Experts of a small language model.
Training: 242M tokens, 7392 steps.
Below are experts of layer 4 (counted from 0) of a mixture-of-experts language model. Rows are named gate (a neuron's input weights, with its number), up (a neuron's input weights, with its number), down (a neuron's output weights, with its number) and show model dimensions 0-159. Each number is 128 + 32 x the weight over its row's rms, rounded and kept within 0 to 255. Numbers have three digits each.
Before each expert's rows: a language model's description of what the expert responds to. This comes from a sample of Wikipedia text that the model never trained on.

# expert 13
What it handles: Opening consonant-cluster pieces of words and surnames, split from their vowels, such as St, cl, fl, Comm, Dr, gl.
gate43:165069133101141137077104149111044145094130145146151147109120145081156119132098066124164098125163087151100144101141150126125071096172172111115103104114111169100119116146100121169146101096105123159197089105109153111147175151118120170120167139081146130092068141167089102052164115139106114142109149127147131145077138157170190113114103162138123087058021073116143067095155114132157079099160176097096083085065144163123106135159127144097142121122120162101070152136092171142138125112172106
up43:133135132142120168119113111175133204076117137131138149194077127125119149136134140086159113126195143109184116109205105088099124148114077087108118102100110096113159121158208103094143180118126093184106184087149113131126119117172112131148126115124086128133118098149132138117082160172122107125121167105191181117100159137110106145139127139187136156190072130199064135096161114100119140106109112130066120077085123140120163093118114178091186103136177047111188088163138168122157110130082146
down43:141097093107120157152178119109145081145066163125167157145177129160148146144106138189105087153158128091113128041134055161163141138171119078135112169165124137162102160128106146179114211107081150167175153122124089110102200129147118093116180150135105064159163153133103093105103136122139131151146135094149169171065104158110148067160167110113157119127113118102082120121144126141120084136147154061184156123167175135152113110085190157128151111151112070137079130165169079075116158138139102
gate44:095164167137179125097118164107104180086168131126063088107137120144118122095161129107197150127131148126115101119083136090178086074113100134116141150098159141114101136065096177133097088167125185086105132142165150140194138133137135118068147151125138129190149170094149167104149091130057215166150146139121120111107102078060130147110083162176119156134133091112143125237139117152092086121114107156114095158131059147123141143116101128137180153136103078087126153090121160137058128104150104
up44:113148140162097148189169053133118146141155187112128145144152090167078142104081130125178122094125135168198079120135058153207149113108110127209098167141057118147132074155178137175138161141109164125056144109120106126125157100197084112100156170112106131139156146132108172112107141185170155095176081109158142069157111141101183123103127119121126134157095180124124136087089145126130157164126112133125145074144107110122140150126142173165167124123116165105137118065092196103110117146117077
down44:145146098154152197162126129111125078105121110120100135107095154084116070162182143167113160135093040071155140182112120113130142109120155103098142138104118122101147116113094105089124116074186141143132089144173072187174164118183135142141136125163061134165171151149083142028087133122087164124098096108156127126154092095120126130080127127123080121156188159130128139152123152118143166153139128062125219153108108113158183162171117122126179064144180130152130079105089139132130076141139113
gate45:122112144090084090113088134070117160086102137126181078159108166108118134113114141193124058103102166162179159102090089106186243122067123136165093118092136163123167117104167133094146118139149146142101125140099103175174116120133115064168120132174114169140141131162088130106116118192131101114094153140177133136118072137139108090110185105092090100130089048114125112142123106076147070158137101126153147132079140134129124160169152142134165155083162168160132106153086116122066068100151138
up45:141056141226157135071097114158127148162143130136120171058082090089107142116120094135100214135170146174097136093173133124143080104159114108113081125093106103130099171134097081114121134118143159132197167093125158095124086095108102138130115188100132103071160103122091166146138134123152115110173156154069158119081067164122157156090064138164139142106126102104092056076114176141146179076131106128126122126153155186140165113117124133104097157080137143141079169138112082143145118145084123
down45:113169121135173101123163156113221096160140161053103162147130119150113161150144131106061145163122114139097159087169139178145108129134139065170127105152123111143129109168129159184070128118141135105139117139121123063135129121166128103094178109131115164144041095187211157124126180128088070151113175083152130167134104122142097131129151112141135159161102129093130110194158112117142126136075124207128152097136111076140144112123127102151135057105170095136171113202151148159095162157178084
gate46:056143150153078141173170112162163144097073140108027123141150162163130103117159118098116171109101103119146083096095116104103102076126149126103132103129146113193122097128115097073132146068096074167112128124123098120148150134114099119158170208120180095106151172094152122075133144186164100117149120126098097141156104085094147087129157101098117080119120055106164133130146099076131154166165126161066112108147144124111155089132175089100096142111102171226076173123080133160119105129114119
up46:101127111135159108128106123155148190133121143076119131124126060100148109118074094153107169149129143166074175103123106165118110146147149083026148063110158121086131126172157126173107112143106119170087108115137137131124112152093149165160133135101128091102110055150153109157114064129150109150092131146098086138154117166164117056045107119045103140148054102084141106156115141158099136079165142132158075194147086090122146154147134082109145141103129100105169126181148067081091156159116149
down46:110145098129161149229080139118125078157169148156122143129155129141170134112132163043173062051115091167155159114074129128156133079098139209099088128114175156092150130085132091118202128178137211103159087090125187112123103110080096146162158101165083165117135126105179102157106121102092130152126114123165141141131173124106135148116116097160141170122125141169109120137141141129091125084107102129134120167153148109184165151130116082067098125092138055145172108109153151152137118116096156
gate47:112132200108131138165140122171121138138174103094108124125143058075143159089125085144136186148112089136177110117119099062130198135140118146141163096108165175163153090186081097129111135109133177177070145114124142111137128074113159055148126137131087068145124162159110132094140194137141134151105093135161096131188133102130133117166131129152120155162157043098097096075208101076129145105060128141113137089122088151146070110157146137024111129122123157112144155124135138131155135169150106
up47:145108186049154142087137140101128179166140146114094136126158087117139113096112110126076112118092117185211085124161116062094178122159125143129136111142061137119197101178110147057037117109110180101122194103152173128136130128059091135123043118135141170130149146134142128088116151120138159153172152158186089128178106088140149105128163153173127131141120143132147104086130115178154106144103131170156114094145156121104116098100104120093131169163100150128228125136082133122121163123121110
down47:184160169130128141157147145138160188149125140129141120141150107096100130133082138128120173150207125103211127144116140131163163091158060125104136082159099106128168094143123132133091081089118103122186157174134167124103140168155134116105148167133132120116117156121055124194149126093188165132157144164136202108093056150114144104149103089152116157103100108148139129147103120123170124063119083136092125096099180153154127134139095192085142140216197169080163093120128105089123171088125184
gate48:043126074105174062126149181153137163082178132061095151153116153143112130127089141187112138118095138111108097085175096120112088180198082158192115099150147121102137032089170133109126122117099115117108121215078122126127132180114128094171145139099139112119159145141135122166132112108165152151191151153093145201140111132154084106138083087120065137121169080143181117095134088116114141104089094138105129139100111098193112125105105114165180146116085112137128134133134142087125143174142103
up48:094168108082154100125103126122171104123169146093136172155109156154080122122129161125119170150118068163176126129131138179090109104109161160111120114134136110212189129157146104135069197104102156144131076151215153114121132175089041135172164202178102140125159132122126126149074134174063104130115135129134116151150167161099148134213143173154064174134154115163173112087169141120147109140140093118106102132159128103158144093170144136157178152132104114057161126132115161110122138175161133
down48:113167088112115157141096103117080155124104065154143127108094105117195108106118102255109133151134139093167135143165070101125144174180140097115150119165104117136119162145128134133115121123112195072058080106085177134163156101127164083101140151146155164061120095153143124162143128065194090173177102137074117135146148139119143076113149129127158067133156112113124183130150158078109113131134151141140132133116148164172143205147090199147114096150170140152098169171131128127108084157108115
gate49:175107166059097132081144107099125148131247102116106105106144170105156130148111112117137130129143080111058170134108148154142130189102119100132129165112092174077169157166173163117140159142112133106186111119142145155096114090097130133156118098170113120092102132122118063149150131149111134130141125076166193152165122128195082096170139132162173201136089062136153166143175125156112184121124135102085159145134113157133129104142083103111120099131126156179099096147081113153220125150179168
up49:202109161108159154096115142142102173118200130189112090166132157140146175139180123127139131175152137132138105147152183128148172122137136143131098123147072127113170105146147185191154132136172081092133154098107128167103159098129112144133125100102139183100151133113068189136102159123109107132100112092145092201116112123174081134091183116165076137201136180164167173140157152110179160092109188089105119181099112166101157075104108117131136171122132190163136152139111087100094097161149064
down49:155184134167154104165121057067100105143208140114124120092145066159158153107123117119161101156138109146158220140134157132130114187092088118112140107127134098165156196117156163077136187157120136134140161146172102152139106131135162127123151158072082115179119139138096044170089116095104118106081097131165125114159112161103155130130124119100144156128144097066135151083087103171091060167191171122057164157131156147154141161145133140095107122158152096146151098182147152148149188136098142
gate50:136112116079116148120113112110204083123124125106167133101148110156107081094148122107099151141115132114097226106171175161053104119097163121066125144143054171129122159122150119123121142116166135168125180098067104131136058091121111084134079107127112147188164102112123126128140101106085078089137095110145104111161076132137191149146154133088124088095074125105095091100114136158125111136155122125133122102126091095133184149168159105084088193210113159077134172087186129106173125081097127
up50:089159116145134148117117092146127037140119143170134147175148088167116091130144136146094150161145113092095211138195083104084100113149134163049121144150131136077132134100118158065135140121155174116186183143088079169122122101130184118152139105100139108133116138171163136131080145157127121127130148146165104075145120107088107097174138094101117158162102068198099128128101147143103107077081130140114163103128051128105121110165149164108118171171158184188090108115113149130108179164200080
down50:204179174134057148138137128135133091105127098066128076152128153104160149106156146155099112126081111091066115124122176131115116153080112142084067131092147126112124115144135170163120138156113073201048143150108156149107169183130222083140142119127095127101119102059112111123113069111097113116061104147114164137226143153105148115120119079090146155064112079115082095149132116080133130125159124096122134143124106102148085107154122150137098088156098126140118169125126068142090131074125112
gate51:123146157102092111123098094141098117127153088129156122138164123202120123077110148141129114104178117081136189176130108159150115173128160201062098118136147121119186081084136124131165114099136120136140142169079094127126103085107168119137130212097119169136112082126129119133155089109123113148145114099137094117097106156068093031134108148081132147113149090167115122107095109095207141164167175108167195115152129130115053159180112149088093143090161099154123180138138101118090149162142043
up51:150063194117118137170053101125160116161088131160099168148128137124129089133155113085113174171082105120142124145136098080100166104102091125116182156094096164092118111154057145126111167178202167148129160110191124146145117145134122124110087073084091132114165126127152178129106149011165088122130166122145115094118069168141151122062124120143145148136126230149192097113132184158125129133125153123150103123109095066153136108126090112113104120088151184121105141134122127095121151112126160
down51:149115153144181118128088136119146084127192119096110128137175125144102172117090151169106108075147117115120141099095099161178135166163113148131148084143077131089125165145171215147106120100137042094126142164103109144111116121134100145162089159151107157149210079149141134085097114120109100138127153191120153079120084177161206139174123156130116126091127231159139084138101066095125152140133127117117150172173090146078090141126164128149086191195157138110131156147135094097091098119115105

# expert 3
What it handles: Subordinating conjunctions and clause-opening words like when, while, before, because, However, plus commas and periods that begin a new clause.
gate0:100161099162124096098168131153105169122147156114139159108075088127158109125069088176033150151186094162080127148141203159147128045154150133104194109219164115128111174082146109099087118149179174160144135103093109127087103155123120095170127134125138145101154165151132148143116187108149124130100141135106141069076095130110097086113153087149102070110156099116121121131147112120074156134100124150124097138057142154197165154129140105166108160126129161143137170136107157156189163096176129
up0:161157175103189115161088150079151119149070096134179095083138139057083109115115156102148109109131113138096161094147157120170135169109124096146058132120133133108171090129145194122158127114091105090098163141181147116154115098154086111142162117161116126149136084118134192112167145147119110060244123049099162131157145093159172096110121166143135123140117123123057119104127126169158118136132100135147119140125123082102115166144133128118134039152110127099146134106140144089149019097123085
down0:137081142142142136107147110168145171100192123138106128127064124060133129104115107199178176139141118135092128156136179194086104069111149146174143142155159114145118088116111079116178130178171130149162141146141101108127079172125115101131120120110140140146086156130138126123049166176125195148130139117113093092144107146123089175081131102154103092106085092203126070127084089083162137144109076122151166140113078094194140129120193097183141122086134193188089124122164139127176102127128109
gate1:148171085089114142167094129113086112100110125151139138086130164106118128119112121115197116114203158082145137090133126095092108166110091152157092129078112145120153105143130134099114115163188144125106140132111086172127154138142073100141154138088083089130036141110048131087170127095150144141184088150043102137164087132111145125083155153064103131113088090163111131101156128092172125056163120100111123073108123164156146124118126148129201149135140143055167107133107101107129147024134098
up1:050126132186128125147167104101146130105127125105109118111152099144110143116114158124117099135165084149119081068149111164157191070207112115123144112185163165114127142140098094132125134134126129129121094132159195057131112171114094155084135157169107090175095109118199089185097125163124115150087162082151117137133137112170119133157065150142204093089183104086125104154134139163101153138082139120121130200176133112090065179153137169113106068183143126154174129134153157136081074149153148
down1:148112143130162165119142078136092128165113109190081112116124121123135024099170111095106091124146115174090190097127168132083150163127154127183142142191105157118145072148110095140111177145126119168207121125090086176134044119136086126159130086135113108221109149148159110108130127117175066119156107129133139134130130116144108146182165107178159129098160127137138120151127194134104020137148147137098160166120147127112112133147148161107149123197201113135088159088140132105156117133101118
gate2:187139112104115100098124072159098084111136163147123163062077121107110110161108136113121163072096110138084142132138059136112118140123076102112089101200108098112150084115071118152121195127072102100078157148156137080159095103176176104147140144110134085069151095168103100169064150060101118091088149077180115104105140103086119127163107102188138181093086126159150091101131133161138095148125154093138145138155150138156157140176164110132067129174165121058123121149134108096141130141116187
up2:139101097158142102111154161135101177177119109073101080149146177112150130123163157102139130134097148123151088146133165063156108162092143128126152154071127145123179158140137123095116095233157089199072121179138141157148136113147086160157129123128084154114096143184106169152133136101114129190176150095080087100145046093176135058094077164133090124170182082128113113145130201115110177179183153162155115130113099148140125097121129167133091128088072133148130155105101117093144102110122111
down2:154141130120147207115109106148086129070105130142150098095136093107145100109078149118158101186144087135057154097160109139071123150081059123110129131177117102161130092112077175126126162151071112095114080088061168129126072071149151090135145131147119116088132134142114078146127152074092106160169115113123223112117152146122122123108153117141105162165178105054100171157155180141092161141095098105134162093160113122183139172148117128167137169159126141159158057133081125153144178082131110
gate3:096158141086174117101120125179097107114138083064130147111141117040152192108076121146174108156090130132128105111088131168093153128109172140115135171085077131110081136141106107165092168099123109170203119150124172164100145153173137098164153148147069138080091151133092167119102107104137146113141042155093135059171131094164160165117044128142184095135109048159156139110124162127163116086155172115158130139131134149095130132138094185135136113133146132114138172087079073145148138096090111
up3:127125123098097195107114158092140149115109143174114109137161148088202085127148138148066098167131136117150105078133155093132146140135070142154111169162136144168117033188117074126137112120098111134098130107116135052149060130176132141098126087114126079155097120126105037145131137112147116054116165152199153160086148193114141065086141132185083107132108135145127093117166129127077128103160125085108098091124112128167128091177158166118123149117187156075088104108131121191113123110134101
down3:156095101139088109108189076135139143101104116138114119067137188158112117139176141148106130084131097107143162130157134145051141098123143122131117131144143129145116101051183227139109116136104132149161160167145096139179129091154133122102129072130097137126195173126096125047119161148073135149155102048091144133160097101069119174112124083125126132057135041145103178143120120155113161122099164127141160171099141154080151162164168109139171142153152147116084152133143072115161116092133184
gate4:122140118141137062094042110111133127132107147060141116099110056128136131139117177135105147131225090124180137123177094073166136127122160098186159162096140138155112093181115040098135122103186129126098099136132125089121104148104150155161131145119136179186141138148163124106151095120086148083144125078111054119132111168103121138157129128091116156087129126119112117106172099048107085162165108177165159158094172082142083172115146152116112156100104110136097148093125112070116164134189168
up4:189092160131213091133107113106144125120092149115119139121059095096163225120150172141127087115143128186135169135111097173136141126075161099125151132143100174083140128107098081111153129147135116185103124136108106134111125128108122142214121208130142175135101180145082064144114078061137104096124106110155102140144151140120092104129105112109103130097090100095138101112122146098156096094168150150167130230127089125151165178101141129159170119085076130146166128108134188089141172131134186
down4:066160126110130120128095056155148083087114017114166094169129132124136171130079119114126201138148192144108077125083143155097109100150058107124156119152115162117160118167137138174138154145133116098190154086140133110131172153095128127091131095080107150111117048121185122117167176117144104109137141165170069177132130104133078129073124161095157097174107192087178112114148184186116161087137154110072102089166116125119126109135130169093154120115113143162111123101145121081102101106114139
gate5:110151142125174084142100110102091196121164123094081140180147135153165109128216110114161163101142162143153138076138119099174124127220114062103118148110202144129134124123048114122150122115123132162103126151154104149116090135138146133143154086149116137084207104136109108151119126205111088044172112138128083152150096145108096090174144161188139146065118142120150153091174119139157166091147107053072137146106148104139129146138186150142148145144109180085113142086126179105128106117137155
up5:112133096108152135105153197149130165171175161112135141124142128171147096126110078169153114167163175128131127117099144157121110184096166126135101163106176107176051161156080072134175134062095093146123147130104169135113104086167155173150150107157148178128142123136206135138142110174140138082132071124094174102128149072065100142060122127087142130131185090123146121124088150168137068077118096141145106153088104048120170155120140141138125092111117100080187160100178136068133121137116169
down5:158083136156155096130144102105183114138173127115144137164143127207118118185123139115106150108171086100167150168121127181144145157141083114134132151116109121088168136141201111146149164134097113113120165179092077169127098098124151121065115126080103148046104093119078156119193129124059157186128136125143093140090095122109153189171148102154093137100094160127160140151182148103183167171154084132112139161112136109123142145191120226104122133140123097138084140148147156074140094085064173
gate6:170040091097116076109112075084149107127155159137153190142091137115120111088112168162067150114154110115121192173109099156159113119116177086112084164160116151100088141037087098073163114117149198130043098144081180137146136100094132116140144076144147101116101109132077090116160102140137142117156156113174116121123121101094155118107108159136157058149086140129202156119132101164152150174132154118151082130100138091178124104127083163112086114123119115089088072107132128125099072146110130
up6:087088128102087087131123129146127163126133140126134138120118093137133182128107056094156132147116141090106128108085176129167171083060032076075180165089074171119138154122130125174148116128163167133164119152098092057139123081117079085140152083102105164117182099071128148130182153105100124129139136099102159080106163143120114110124154097114132149151149191139123151063132174155103153076122158101097217128107109113134147107169159148103112094127167136106110137065092076131157107066155113
down6:094092120122147116090081144101141121157096101114125102141109099144128117103205137113184135122140117150142145141158171149088128186134165170191105147127187097062131094140094085080162145133117082114049130136141134199126112121134174132141157115136082118117062108151140119097080131093102111157142164149144089174112120117127142128100064181156152134100124214158126156125101055178125014140109108111120098111096139172146123182106095147110133095110155177177085149173124118099083106123137090
gate7:136137123152109073130118122106151045080094169180094122137164148119114087116145131152149065069153102087108136124146130126104095059094158100141155143139138127117101125140078083131126112127154155186085125102130112066135161181104174109156144137160081119127157149112158097091193142137131149100153113159106105161164098162099123065045155161135065131168067112104140086139177138213093095130094056132125161135087146076143095083131164136112148086121147128105063152127166139135132159076115151
up7:149134112159126149156152059143096144145130097099180117182125107097134166132159099097124132125158117158129118085125111139131156131184112180116078111127132147132144128132177169113079120071155057100187165048133182114142102096116119175138103085096137134119036113152148135190093124163182102098142167120107152139115165091071118213161099125128115139110207126174116143161092113055127160160117125131085103186185141107144132152147087110145111126121181151151130063086090136103106134105086120
down7:186100128126124149124149190170133158115116140131054150162160168106125053148131108137094107146113142154086159211110191065163144119056147103151115121128053114164112163133110124155108140130134109085119168120114123113122183152124070082122138102100141144141113134120125145069090152134077147116157150124107096027072138131143112117135099136127089160109104023132129152143036093097099141124125166150177130113103171109145098118079134159155136098101125103174069129114133149109161105144114088
gate8:088109136062146109193105126137119095156133128107090155131120142169152172052172103134130140106173137129147084076067168134125166160112160147113161106133179154142120178120101165173174118181125178173133116169117104127108147160102112133123130134136152101204138149155091122096156075126148104121095088102174217110118142104138106133150049201115147172116114127141101137092118073157161133089117167143079075157081109153136116128155151213144154136086146147210108153169118142113099131127164111
up8:119130143121158116108130111134131212141129150145179140108136114128169089184118139135119137162133143133130122158157138153099086122156098109116113111161107093147143113138138097100071110097124057120111171097113145141217095166166166104195118144127093166036097104110171121144155185097099143141180170155102095147156138106105169130132179048148085076129139142151155135164103171103095066162112078161145149139184171132138129119083112063147101155197081119076160141064115134083119126103084139
down8:104096121101068111150118120082083167117159116174142132109086123150151176127079121163147120145106082080146196172125155062144125151116164178136101119122173138120097076129167147140136084127137156211163137114171130116141134154126148120109089119134124131140165168076076198218116124184130154113132070170132145151112159164143064118176106141105153193144118065180140093128110139177156156118146097156121132087116100135131142124175122189145185112076130105165119145154162161138153138109212129

# expert 38
What it handles: Commas, opening parentheses and semicolons right after a word, before clauses like which, and, who or born.
gate0:128129102148108081083097145164095126156121122085104126191095129084171122081082148087036099072119148146127117134080131077153134210096117146126128158118111143190117092216146109107205109150128168130160138158036127119131106157090147129115100121111111083069119163170125080110098139112126145163149139089145090089106047113144055099141173112130117150148117159145110114114172135126082135159087126119092112155128171083151078118173113079168109113113167114123133154175131098123150109143139102
up0:059139118134076125075095147115111104141122131097126139174080024137033144135119167091145171160123139130176137176116127062154188130118084117121125192175097101133097112141121154151135119129130148113115108179177079116158119191128185115133157116121136140100074127151135079124095139129149101084164123052157118128124109085138096154110120125161112135146146157099198120181144126115131162154139120083128170092138132142095181072119145101100114079119154218157110161163110092090182097135133127
down0:159146179140166146091159162172110110106174090167109124111100040098021174150103135118129132147161103143155122129108106125151189146092119092112103121164135136188151184081146173116090112152135105105132141145093115165118141186128157130118148181148089161103164116086162128086119140153140115173136145083143100074121148125092102144144125152075104101101168130163107177160125112072089045175122132135108142137168116163089108113128136074090102090174077218093100126133125094130127165117153181
gate1:138147151144132089090178116168117157049107125150126090139151129119113115142162116157132197162147111161113125165105136142093146131090127164155208123114174091102082139116107123105119120173166089142097153094162117185114047096145147135107159109112113154127087106124127170114142132120107157149139072128093031112118148131137124120136098098118104166142157123114132143078113132106138164164094127099162171058236101121130108198156158108132112184083097121136189125092094159218090092108110167
up1:134152176126087090132155085122136146088145148163111124153174070063118070133146109115105109176133101105107073132124138097111152129120170167134237172132164150119105162134152145120163095180177088125117110100160091221100136141132116146127190087079140128125141128078142165110152154180125131152150093103096105160110101141158164098129102078096096136142156156084110080138097093187127178129102096096167118077178097179143088127093157124126121105158140103166208095122128124157097136132178184
down1:157151076096172184139141164089110138160153074163175111082146122118144134130130131160120140152076131112215154132133158184149102110178101121131154088128113103128178131183113084124129145154115117091118157108102115101137211154147152069173134125113156126137132132143147108141148094118129127077124089192086133102200082159119125112130143133184094124134160157170130183117150077116127119064102138118039094182107069139148121060068114077149110121077140122111174163156159124111085108187129159
gate2:185107100122063107103122073158118079102061113089159090126114073178138139152084084107128141112157150100105145110112151072114135106124128077177078138140128119168159093111174171096135142148078154097160151104075136110118109163119161191065106164131174081072131126082119124109116139156116176179139146155142106078140076137067146164130157073165152114130079149133063145177132181091120128143151130149158145113108122155094134144061107130178159143200130180164113157083118146096086144119141101
up2:154084123091105128135102118135110066074157131113079126147112130098141154120109146058098151123115158156133099093122125141143185144131106095106189109221077087145110148139143129145169166131132148157127075119187111172146124164192137095148092140047109097145103088143102138136165117109141170141109180101145110110106056127174114138136127143143138111170135095184101115102093168151136138179105122127190130152119089192171120123076102156130144128139171069076151165093134099101118090146084237
down2:091144134106110132096139075141125106080154142094079147157141106109078032134127123184151117099122135076062142080109140154171165111122208118096119128118136173150132156178140096104196135125099130091078136124126201059125161157079116113110117176111138147155178118123124111132159081134124185136148159094135148138132184152131064181163167147086141151072127184093131142099081100142129128116094144122169142115191133050117078138121113159145114099176129146087122118095112128153087167093182123
gate3:077137076113119136108107166108145158119106092054099152099121104148083178109143129090178121122150107153153162129140099107171090091133140119108088129143119109174175050117078182111142157137158132143109094139128039149142071151088092109083114158150124146123142120114135056089097108123140160175161181225129068128104158162094135182150100166182088111134139094105192189142151096129174132127169175159144139149120170109129155117155142096145126112119138163220117141104162096143124112150140102
up3:055111160124136103096143187116118116111148117118079159144115069159146099138158159101083158148144136127134136061173133086213132193078138115153072141125141173167141130132155117077087107163139115122096162156101138092143098104105157088109157108129147047179095145147147076172116151136108090138208126091144146152127117147076142107139144162145114153086123159119061170137158226116088125079127193111102138157151165144113064162131146158120120081112150140111096095140156111149112136128141060
down3:126097134110082161174123083070126109141098139158116110101120125112118136137071113083165109153109136171113099119103058147089145134116122106182136130116158099133139071156119133078118142096104116163132089100165161129137144139148077133127084077147131159172137136109079192101168163124147091139045098149088139128125080098203120157118097135079076164125135164095133104143141148162119177160124144080123111073185062206105173096170075142170117209116183152119144113168149190097129144151137136
gate4:066129106105131065098179103178116134173155101090129135126107130071077098170096147115095173164148171129173141122123161168119041131127126199113159157121151097136081131147120133105116118194106111187130091096054183036131101122159107149134138132156105152164155140115170130113137123132182172089141145105137125196146148108127108056164166093096067114094185134125142116164148127084169094101118114114127168141079136101102094143166190134117170166100146088135150127109104158149125155169111119
up4:072131105131126124108119119170133133136136066115134137142142156121103051141151163102156176143124080151124141126141080117134090138123145192081197137125109131145099124092112181094098127162147189211198064128042123091166151130160086192178126148122083156101186107113181099157119113095193172102084082131104084217131128155134129091199157133104117121161187116145118134119127144129133146149126158125126149141106102135087104138149143101128135157150175116176142148121157124119151162158069162
down4:101138152099095157088162116138017128149113099101073107125103134135110044152066126116065125094077092171175159132158136132164167125134108151155180139102166140221137150048103114162108122136117170139122063103116178139169104140183115156123152164086157123100131149134151112134123120205137194104073063085111161165117104150168096094110144139113102099111104072113123108129086165167120127141163119167105133107122126115113092101154157146105129124084178142116115180132121169120146141142112166
gate5:094184138164127113127137150110077124158149103167145096138150099129096083110134142107052082118137138125177177171150145091123144136144155089155075117172144146140119133144096181104118120121110161142129126105113119092167139189043130148191131144159129106100133088109088133112168099140199127205137084198192170053097143123087141206140115150151118094152170153135104139165086129150140156161086116048092139088104121108149130121163104132146152177160124175138135153126097122130052155108134074
up5:071110117142085095087142157103143133148143070176148054111141131156100114183150153125091055119151161126189086159184150137133139145155110131168152120157141131084149132118146137124149103138031150142117123091082133074167114183076148092098153152154110096154137139126080113096150148109138144155140116148147171110125147130111095169090118115111151119162149214148084133129128107171148206135139166127102145107065181142213106042167091116115137167111118130105157199143081139131085129118146121
down5:148139110186073071167156124164109139126106134109127117150105147145192173111147154096125070186150102123129176160155073122116120164147124102116048121133095135055116093130119110164135132105175102190130162147123147133079137173144110127147145110082129130076171140085152112157128152153122093076112150208102068139079150118143160135140103116158079133110183162110144118070133209119109150111077137165167138130127087093172104141199136170149177124144155115054095110174157132163164126105120173
gate6:158149168114081114081171179066141099067162103104098120140099138135081169153163084146121139133083144156085173145090169151145115108121159145093114142104161145134084105154080138067185122127084138161164150162087142109082160076102146175120114112167128155132160117204140157216136095165114161155159121112162115206178150103119163191121147124187151156108121100122154100108094168156112182099112140140122073071126175140118051149173131111174124078141152135112142152138104103104113120140159144
up6:155140144111075130089146202102144128119129147121147148146110142116096172140197097150136142163106154119097141119092161151108148100160170154092125140116153124161078111129104106119171142163102118139151164191101086082103180111095173124149085131164146115121128113196170150201121125163095154125148127136164110200159118133104172212138126125203139155157147143115163093079095156162148188132133143114142130125118133180113071195170168063174130038132130076062110133149092136126113110158157157
down6:151119155122117126143137150149163126180168178164170131112096110149146132101070109116119114198155127071124111084152105141140126100139080089107111104159175170103168178150136157123139140155163105101121113117126148177149078172141131117134125222116098106136125110121197097147113134148115097125171197114143122091154141186191106189100034104150121101111133255159127145185127153128125072122160147125092101133158147095155105142093120146109084141098162134095121150120150160136156146139065145
gate7:184173131152092092158090135137115131181181143174150137138137140153146212058123146138192166094117141114127136118152128109155087141127137110110126082156131168121143153128074094130137143115092092176129134125156131130157080082083176143098133158135177124103125101193107134152180110116186120130086124105179146118084117086103163143117123060130092098169124055117145059133130133148102105176043146070154127153109093074107094158132138120086133195154106087083142145049180143144157117135150140
up7:138102160159173122131138152070113149149086123093083144135115053134094141148112128131072125118132146141147101132164099130107131097122170114122172166134160093099094115117099087149084154108135108079162125169150103133123165174184166117175080095170117123106076140086095136133158139116116115055099166092120100124189141171146067066209110137104168107115053145091164143168120114110056146101187132129114108140117176161153167120079097129176090122204146158198128087142095129123117171142094134
down7:090113111143180049123099071182136119101149107136109161120085118105083140122112114159107166175114128128082101059117081087140175084148115122060145114159108142176098149107116165110149167145131093108169050105136154113156125101111121170100131133175129111155141145129106130137159119167064118103164050105120160127104180112179090105162118160085188183131115224118187129165092121119129130088111155125109093147124060115116136073108065099154110129142132104083144133134167114133155180082127110
gate8:134101178129199153111158138150129064145116132124169178149125160158078148098139130130134114103203129146164121090083098108071144109095147108152135108137106125138042153123196121157098169110146131087114127130120118160116139157149159145123090167153142152172183115149101093102189143180127141023139077101112132138120092140070171173194128111115112115105145127127051108119116130212112100078150120093101126153139180150197136171130147115125179176166111146151153129112112196111116111142099136
up8:135102127154167158145163133078078109136151145080143168085097082138041139156116160100112090111177092097128153152092144120093054160137158140156152135175037152188091142143168069124120128115135087117107153093095108144122145138094151113070104118146145158138136140126125143106170138139095101074143142095120166094150139161088179136159125135130184151102137192158090040096124129162128131125160151152126106126146157108158137216115189096094189152178116106138094137109107180121111061143137091
down8:159083058126112088116072128143122216159132169097090124154118118140178095112094118139063134142160137192135104099150143166168126147103132149197112122125136121166118131054092135147126105143093120198123107154097156138112127168168142151136187178150142115133115140111087050138115182135141133074123085185146090171076142113122140126108162172136097107059093069081171126182101108122086138153171118159119099077147066142132135100128190170148123135109131163132120111140065151144162165123108161